config.toml
n_layer = 11
experts_per_token = 4
router_score = "softmax"
qk_norm = true
attn_scale = 0.125
tie_embeddings = false
parallel_block = false
init_std_o = 0.053
init_std_down = 0.0
lr_mult_down = 1.5
lr_head = 0.0147
schedule = "wsd"
z_loss = 0.0001
steps = 6504
Below are experts of layer 7 (counted from 0) of a mixture-of-experts language model. Rows are named router (the router's row for the expert), down (a neuron's output weights, with its number) and show model dimensions 0-127. Each number is 500 + 50 x the weight over its row's rms, rounded and kept within 0 to 999. Numbers have three digits each.
After each expert's rows: a language model's description of what the expert responds to. This comes from a sample of Wikipedia text that the model never trained on.

# expert 19
router:473496483480455519494470341521566532503528484510476540566482505544438589512568552345556483506619594436447529518563413480463472574408497571504495540461547489494457527476326535529464552465547469498527449526497438487431492417426540598547459506600485485498507511513519520509501519572545484466482522569512493520455514510447583466497523549486435570540549551515467445538506548486547544466532
down1:517416481419524477503476524473513565442513422488557504536494537453576495477558488458504554522470474567473547518463415482512516377572540424523530430603574538515502418456423484547475493389511455548450541535461535500616485429521449532490544525483430574437465437451431497516481541479561462542425521406512500495497514494573399440502501395410568549456539560389543431467533487494476500483476
What it handles: Endings of institution nouns. Final pieces of nouns naming organisations, places and works, such as Tribun-e, Corpor-ation, restaur-ant, plus whole words City, University, album.

# expert 10
router:536457475464460619488526536569499550493533584545476562502496485546477505565483525640495480466424534536536461480558455434427465609457661415536444511438491485514480508451521486435531438542472649476441472485541554531431582489483539555412578475451401520520530466550441513455518507504544503496455559493492455489579516510492453479541529510522613467547493493471460536519388486444523472514485
down0:490489450558582464485524434487541480547436549607537476537399536531524480495504562480594546540579444535386537421520519509390430476513530515505381450527514469514447445472407479526509487498508540477477538385480533516402444510528577483563433525473512628507479489485520425446552545503496570435564452520481564524511440500560539500503577457503502517501593463505449490507437601486459604511461
What it handles: List-item hyphens. Hyphens opening bulleted lines in infoboxes and lists, as in "- Released:" or "- Author:", plus in-word hyphens like under-23 and some commas.

# expert 33
router:512562506470560434494526508476562493434433571532508489542477460564543534502454615438433495503530484442468441484571538491445467539517486451535461547455550476449468465460452503548437530421542542482505433476477450514581566403478513554498486434579499535588439524364440550586469476506538533484404392534503408522484464573441442589486530467464417475554485530476509482421576486578578493444554
down0:463554461461403443429505458521573480484540564398539524583506524405497482485554447509449431523495600476507495575588469452445560409611555437477594528493531439564509441537481516501512509542500405485491522442549438526477501518491388521545554441505422531494505464524447473522540496501437504643547471521523530596525451483475513571503446501497585541560527495507426569484519599574498543529495
What it handles: Word-final suffix pieces. Closing pieces of a word right before a comma or space, such as fasc-ist, Thurs-d-ay, wound-ed, thems-el-ves, Cec-il.

# expert 2
router:507486504464468387481594459480579564555493485470514486434552480435487475432517427447477560594494431467575444405464467430480528501529553485510463392464557448429519596399552574503467538537594507522608504485473558480554535590480517486527585449506541559445522477487454544547602456454561519460496501509514532538542457458549482405474525414449475524446496491514563482434548407471467432488496
down1:480552539566476456444495551449453423456472504466418509495359530509515543435475471383563479505571420547487472477506471541412469601433468505483480503489499501556527520493460448544471462521462523483583632572605435471574449483410531455424468585464452500524456498521600542512456535560463453523448472520457552543549519432488530436468599547486427448443528461421492508507482470516509457548576
What it handles: Lowercase word-start fragments. Short word-initial pieces, mostly one or two consonant letters like st, f, b, t, sh, beginning words such as stream, still, State, burden.

# expert 24
router:512513601469509454548612456532513587496487456440468501458519580528481420478539425525549580533379467460599474492466496576448548472570541437549495451468577574581474438561560499563476467490569583551526497473551520519591475579536608451491456489417555473491545530524450578549485512556476541512520503521489489509518513420469484534488432453523453576440436543532497474440543489426402493444560
down1:533494492537486418487453471532438480499475457449374485605464484396525561347482528578491428519465387510421517503550483444544475591486546555540497549518532498424450596440515465493502530456452525486473514507557428492514401492467598450505546635454486534466445468503444446566437522567478572523534483489444523551547495540440495534499557469508553454525489444541557462514452449580456468483448
What it handles: Capitalized word-initial consonants. Word-initial consonant pieces, mostly capitals M, B, C, P, Ch, W, that start names, titles and terms: M|inister, B|JP, P|apyri.

# expert 45
router:516545546551497430472466445488466629493388515432412527530465552421523493438519554568428544467510481391463529453452443495528561492535461433474511525591502475479505492549445409433481435523559494483504431504530540444455510587525512439568528584460562583526487622484484568472545521514584529458516478547585454481490450464567449458465566433494569459432491401497538535529553461490527423528504
down0:423527505529521533495458448384479483509410554524458529558530473534464493478446445490482511561495533474427466479458435563467474475512477370437413567509457521448560444495541601458525526461531421393499559549478471439558436487484482519443476423504470464532537451508414482461512554460437428552411499520408545499488546505471623487488610505437455603499480580570486510545558488576420511520493
What it handles: Vowel-initial capital starts. Word-initial capitals, mostly vowels plus R, that begin names or taxonomy terms, such as E-udicots, R-ita, O-livetti.

# expert 29
router:561528470562479496515406524421418462479571525381537469533597548458509512514495496514470426532515553433529486520453507543430475487485440567422487498431487578498502501629485612526448643490510582486490460491545531471536474462388531429504449439515475510469486458477550567466488416414551502505600593495463467581540446496554425597486532473497492436491498516484529545547552420510512494480527
down1:576510504553544488492484487562513468481513460505430478536443550512543548408456559509416521474479599495428346543472526489548480569424509608489450471480574438488518526372472457533588502460473467515442427494465420484440513659539415587517519505475526401499521585482524465495537509403516559554538499524534457460408524496493461521497548534529491531459535536502569539523556439446459523490449
What it handles: Mid-word letter chunks. Word pieces such as in, D, C and digits after a capital or prefix, like B-in-omial, norep-in-ephrine, W-D-EV, plus long, old.

# expert 18
router:432543571511536568449486534539549590443462470486471502520551514408576473539527417545505540494498497526436493611440465505378500547521543501459451587441480450479435446501580505516409571429479531402520380604462538537562489493548509522509450492521547491469479524476527455504502515554445568562497440528507385496515413502373479534482536535430469485600482537464540494590475487473445497549541
down1:496483512481569524599535487604472484514527448551554549467424546578446533448502432526462503525535541539480472448472530484644527431478544455442359584608470526471498586495463508469478384493453433542466490442482550569519476519485529480535475559465494530476577499532588534558516493517518568563432547534445536521494499541435477579529453603487470532461482560397572546482452463437524511560560
What it handles: Conjunctions and mid-word pieces. Connectives like and, or, &, than, including, plus inner pieces of long technical or taxonomic words: geom|et|ric, hypoell|ip|ticity, Phyl|um.

# expert 0
router:512476530541524486494587501544481476509505454553646613498478480457433421449564467530577503449426518393556509520523612440458468522480497454432505438543515530476541572536532511374487476504435531506470567477406488525509577546586507498509465449456447542543433496562593496471521483479475460552557600514490548551536424516548516478467440506526593500564582511510497477498570397471453554461566
down1:481455375503473501539582502486461498612504471468441440511546462509455470468490556514458576557477519495453519449479414564476522544494410457512454460425409509566474541579403531444453395494587531455482405453452509499589418483474534422459538513485534540459552499505486427557460546452450491524540568522361461468476513521507534552500505531436588513467485508470545606393450503440534504495447
What it handles: Lowercase word-initial letters. Single-letter word starts like s, S, p, t, w opening a longer word, often in sports texts: s|oldiers, s|ets, p|.m.

# expert 40
router:545462438436533395549496465511479532491455518491393510598542532413408552512599562518497466481553561549595552519512519535603478516470523531469504571524494549526524539431398524452524490514525563552474482480450479536483504485475484481475538518484558509611447529534508534429512519481567368543473457545473511436499553385535552400489555461590557529484582496544445552425548458536469535497599
down0:491521510475494509543536566601578455547429387458452435473516452487502454468523357544451538526447528453498476519486432417532508508486511403507601507495498434419561464441536545593549439455505478528502494456547436525491517553497522466531434472475497448525554342505522406523561441553518479462537508455487436443596485509494466494466448485500451448456499561533460517582402464591509532406473
What it handles: Sports competition nouns. Sport organization and competition words such as team, season, club, Cup, Championship, and the A in FA Cup, in sports articles.

# expert 25
router:493484490532466479460565574575492459486418452514422439446435445523464509421410488442467520565440439545560406420452497534477499544489428548509513510592487570531535520512395561443517525520516415562464476610525429436510499431507477618513513497526508503544484498488443578436498531541500507505487404464555527491530439396494523529467568549570476451454602453482538437447479497577546549467404
down1:566541530562469469426402480560373400477567516460438569467526515528525516588520524488407489530457511572446406462452461512546486547479485500469475391547476528538509488462497505538431528528437444570507483476471594485546510535582480552479496502469530487496549476513455541454518528510517513484618491438593484542517452581544438461538563502437655391451571538494446565465463536511499561498443
What it handles: Numbers, units and infobox fields. Table numbers, closing brackets, units like km and ft, and infobox labels such as Coordinates, Place of birth, Time zone.

# expert 62
router:584503422480497512482498455498490549466471420445478475414423591458523563499476574523505528425580425519426587448511418472586491485513525514467512398514560568563546465535488539421535370409461526405460511436483528495483394496539465502378450450403498547509481467578521485547529475516442550508453554525504504529555447510540475508418443491484575495560431460438563546486476490558449512472507
down0:602508541488531485581609484499424497548480454506452467444499455510543488479501518486526527407507618460484519459538529498479507535496412454513469436572508560537441562516545480485395519470427491524480546623477468474473373462503569619544462528508519498529455413495455543606524497489489483474519541423565501497391552420481485383423527419558497461477542507539495501569533539407556523518468
What it handles: Capitalized word starts, re/ac prefixes. Word-initial pieces like Ac, res, rec, acc, inc, and place words such as New, South, United, National, as in Academy, New York.

# expert 35
router:446477478501548432462533593503509421532565412506465496459390483503513582506416499553479494430485441581534486452513513423468486489409434482474478503433538459599513527494420502521519506483558510531414490449544474599450477505414468557432607579555488493326470539476470414428499529463486512513557561460513503549575589528430479502569552526577474550494455477499550514445453532503446491487481
down0:485620478451469505516492532555497504555489535535491532486436534437438525464488434510552544442483428525558472572441559406620527540474543523523588474485534477573419557463491479455632493511511547470413542461505496507508551472456581473496586486497498476560516341413482476403465470569501533398568478485425513542424540473474487500476436485487534466505482553450431488424454559481505493605466
What it handles: Sentence-ending periods. Periods ending sentences or abbreviations and decimal points, like Nice., i.e., 9.2, plus question marks, paragraph breaks and However.

# expert 47
router:524485572430471512516574586471620456511468575538439458485505545499517435552483608425392404518492485558473564502471508564413606477432484417496511520544459493517530486459484430508475557453534524545539544508465533597491459464563531488538536461494525541479524565425543438540461521512507543481503571553449477426492414608491557473535596547468476493572543487416467530614490455409523502522457
down1:486515485458497506490461503434526417506504488514551502423460471553659522598439582362467517506499415478406591569480529485455498527569483487425404497407415536516521459548508535487476520510550585492486479546491454480533531465441518450514563502502560540483436464546519453464425479611534480530463551533470544461538481452478427471524461411451567480544559494623499440472534517453565490493409
What it handles: Clause-joining commas, conjunctions. Commas and conjunctions joining clauses or list items, like and, but, when, where, while, plus adverb endings such as -ly.

# expert 39
router:464416511440476558525400528464545486563478547487499505559530391475499525492463433467516494463532528481525445514466473434578458505512570532536546558549583582504491546519470398548469606460535518572428371468547529350438553466484552424486471484577454579495472451458452460539482534505495486501373515447486495511419454507474518482455443504491506475594528553467425410592569529485497499501479
down1:502453443548482497526478434500508446608471515493452497499523553523524573391508502531509437508505544467464553549526504590427511483523452423551370508463470571488422550487452468469486387557452488359584446516442369494484469522442415553535474479409455455507535393505549506498478412520496541494528559508470458524479451580403520549513507492508460437549528519475514521441501436440432515571447
What it handles: Academic word stems. Stems and middle pieces of Latinate abstract words, such as categ-or-ies, polit-ical, det-ect-ives, stud, educ, techn.

# expert 7
router:433470483519539500568623497526470516509453491496505413503521492558597461517555423478478502511522536487432511562580441585510513458615486480486471490397588488489503562480560448516452553421501493455382465488486405521549528468575538504548510509438472434423547493555473573480541449474526447510564489557433574441475621513549506429528525554538518599417425524532460456592531542466512568510520
down0:560462472523539497512544515523419451505552486526456565457519462505557466457415554518538540377503471539601546520448572565520487492548436470411508458420455399483512480408458486461450453557476494581535558550463509512619543526493404393488536490500557410503502577510540464528471498453463474412554485479510454487420372537461493488472523577563472511535537568555512564459509438439512570507575
What it handles: Prepositions before names. Prepositions like of, in, for, from, against, especially in "Parish of" or "Department of", plus capital letters beginning proper names.

# expert 28
router:524475461505497473528599526569456382473510537578480530565391468439467490396589479493456455483568540475508389455523568536511449463463458530469605373474442463517494501477491448449394519525492447472585474480531493400480516412489424509481483504530477500557495502491519522459457461521468504509459527440453434490601517532476502433589537471554523482445527419495574558445461527534582568605481
down0:503538485505471477538406390571481480580503518512496554480500466566567481563475540468521526452496484488467555484530538447500495459557538626574394499467479503443491507379582493487483338485500551570504556517521603532553546524466482514572489512466572486478419515463487533492468504539545491532474589619352514418487460426566522566467438508526537483494509483503498554411480546536568491513454
What it handles: Section headings and table rows. Opening == or === of section headings after blank lines, such as "==Early life==", plus pipes, line ends and cells in sports stat tables.

# expert 5
router:548545447427520466485484547533537504437462515506448522417555496554484574524498527560509461532494400486499531579540497462486406572571533548565589493492506480525509583424558450565512470524457459508471537526557510490506525492514525450437490476553426436507550427386537535393479427528560559545502485570420526489604487564506478394465428487546539600570493485637538498574588520484483466542544
down1:413599480495476502596572572474510436410551439534611515468615544587553525494464515515584398437458454497535527466435609427511557519600458494535520495505493508445523496603470398510512505499493502539494505447527510476427498412527462478509507523465546381549415471436523526447471519576454561452508471470506555429452482498501505529454525498576476426499535550446440555594514496485534503455515
What it handles: Table row starts. Pipe or hyphen opening a new line in wiki tables, infobox fields and lists, such as | Preceded by, - Full name, ; and (.

# expert 6
router:462435446568504563440499451561508547555524549461485583472449493429532446514527585452567470475555497458537467611490524559507553517452435623540453549501501527486467444533496551504497562505604466533449558446458447468482599477407499506474420494528465440546479504467499453543565494486507420464518532527473464480492579493487527537538583470555450454470558524345433577532459532476507591407403
down5:517566443460471426491457416452518452542444616540426525476403539414509457484604570476498467545446445563479486382508440501470499487437531459444539494487514507540583522495542523475618533475491522569502492461560508403496475600578459506481476502559447461516477475611528504476446517555361552412431511486487481435532522467501534406526483494537529499539457561538451465563451476493568550428482
What it handles: Mid-acronym and name letters. Capital letters and pieces inside acronyms, abbreviations and proper names, often in infoboxes and tables: ZI|P, NR|H|P, FI|F|A, Shel|ley.

# expert 12
router:516553614458538520605554580455454482596514561555504566484527544511541555550417540521484440523577466538487465550598435483387545607536464575494525494488479513491499594476545528433517399556488435446468522490459408462495533566574484503488512487501516500430438473502494444484496559618444422492535530506515525491580582498489520547558505470465597469504532537524439585485487498447583492569448
down1:541598449543535515446541496539510462514520501452472470498457517469467518458499498463374548446593528499510475538474417512519499654525477473571458502425618552488555465491547566551426519479498524556533504521484591529457397449543549579536452541466504515486587464598496541487357535521538511440538424576475539463513508473487467517509518559476444490454605610473520491446549513440569494554446
What it handles: Punctuation and table delimiters. Table pipes, opening parentheses, list dashes after line breaks, semicolons and heading endings in infoboxes and tables, such as "- Country", "(aged 93)".

# expert 20
router:498494551491409611429420453425488439531548503388534562513489464550498564454524516488554428516521537553420465494461454446456427525468513534580539480505492458528536471545468477480524507396573431450434455463463452439491431483553568509464451481536441523553598418496479519540583549431392475448489567505469530477507572519469522474521525542501482543567519534514485536425600528587589564595552
down0:586468399440464461480561487452429492557522505454491584572415494441497441499500510476538471547479422474452394522569532464481476557461480440413554502479482480486480527443523489515558468462508531486524587549495545493496610486507519449490526514511523439563446464574512484558432525533510566601528428605561542468621523528480513486516481484503466496439553481525635602562481591486535523552626
What it handles: Coordinates and US places. Digits inside decimal map coordinates, plus place words like York, United States, American, Park, Street in tables and addresses.

# expert 46
router:493505560481479510467546431443496453400383460449548461455538483444511501607537533549470443555469526484546464536468569587418467521506399521433520488587471451509499541464570570460456552490500545444590467523545479484549600519530493538538447512567431541461448479479462490409445451518502510531493569526341459427522556477458506452517496575471435547599496461463510480531514514498495441558376
down0:447453557510518442474455533481460526476480414442549542432568505467580605457441492509497486464366434578582463483454520459481498552448519594531404554470356519475550481538388486407561494494486576482487500507546563588480493565514499467518504489501545549460491506525577517563464617531437478510511597487465514518616404475460496563512517518455464451439516532510579537496502539505566499498482
What it handles: Colons in infoboxes. Colons after infobox field labels like Area:, Website: https:, plus table pipes, semicolons and list separators in structured entries.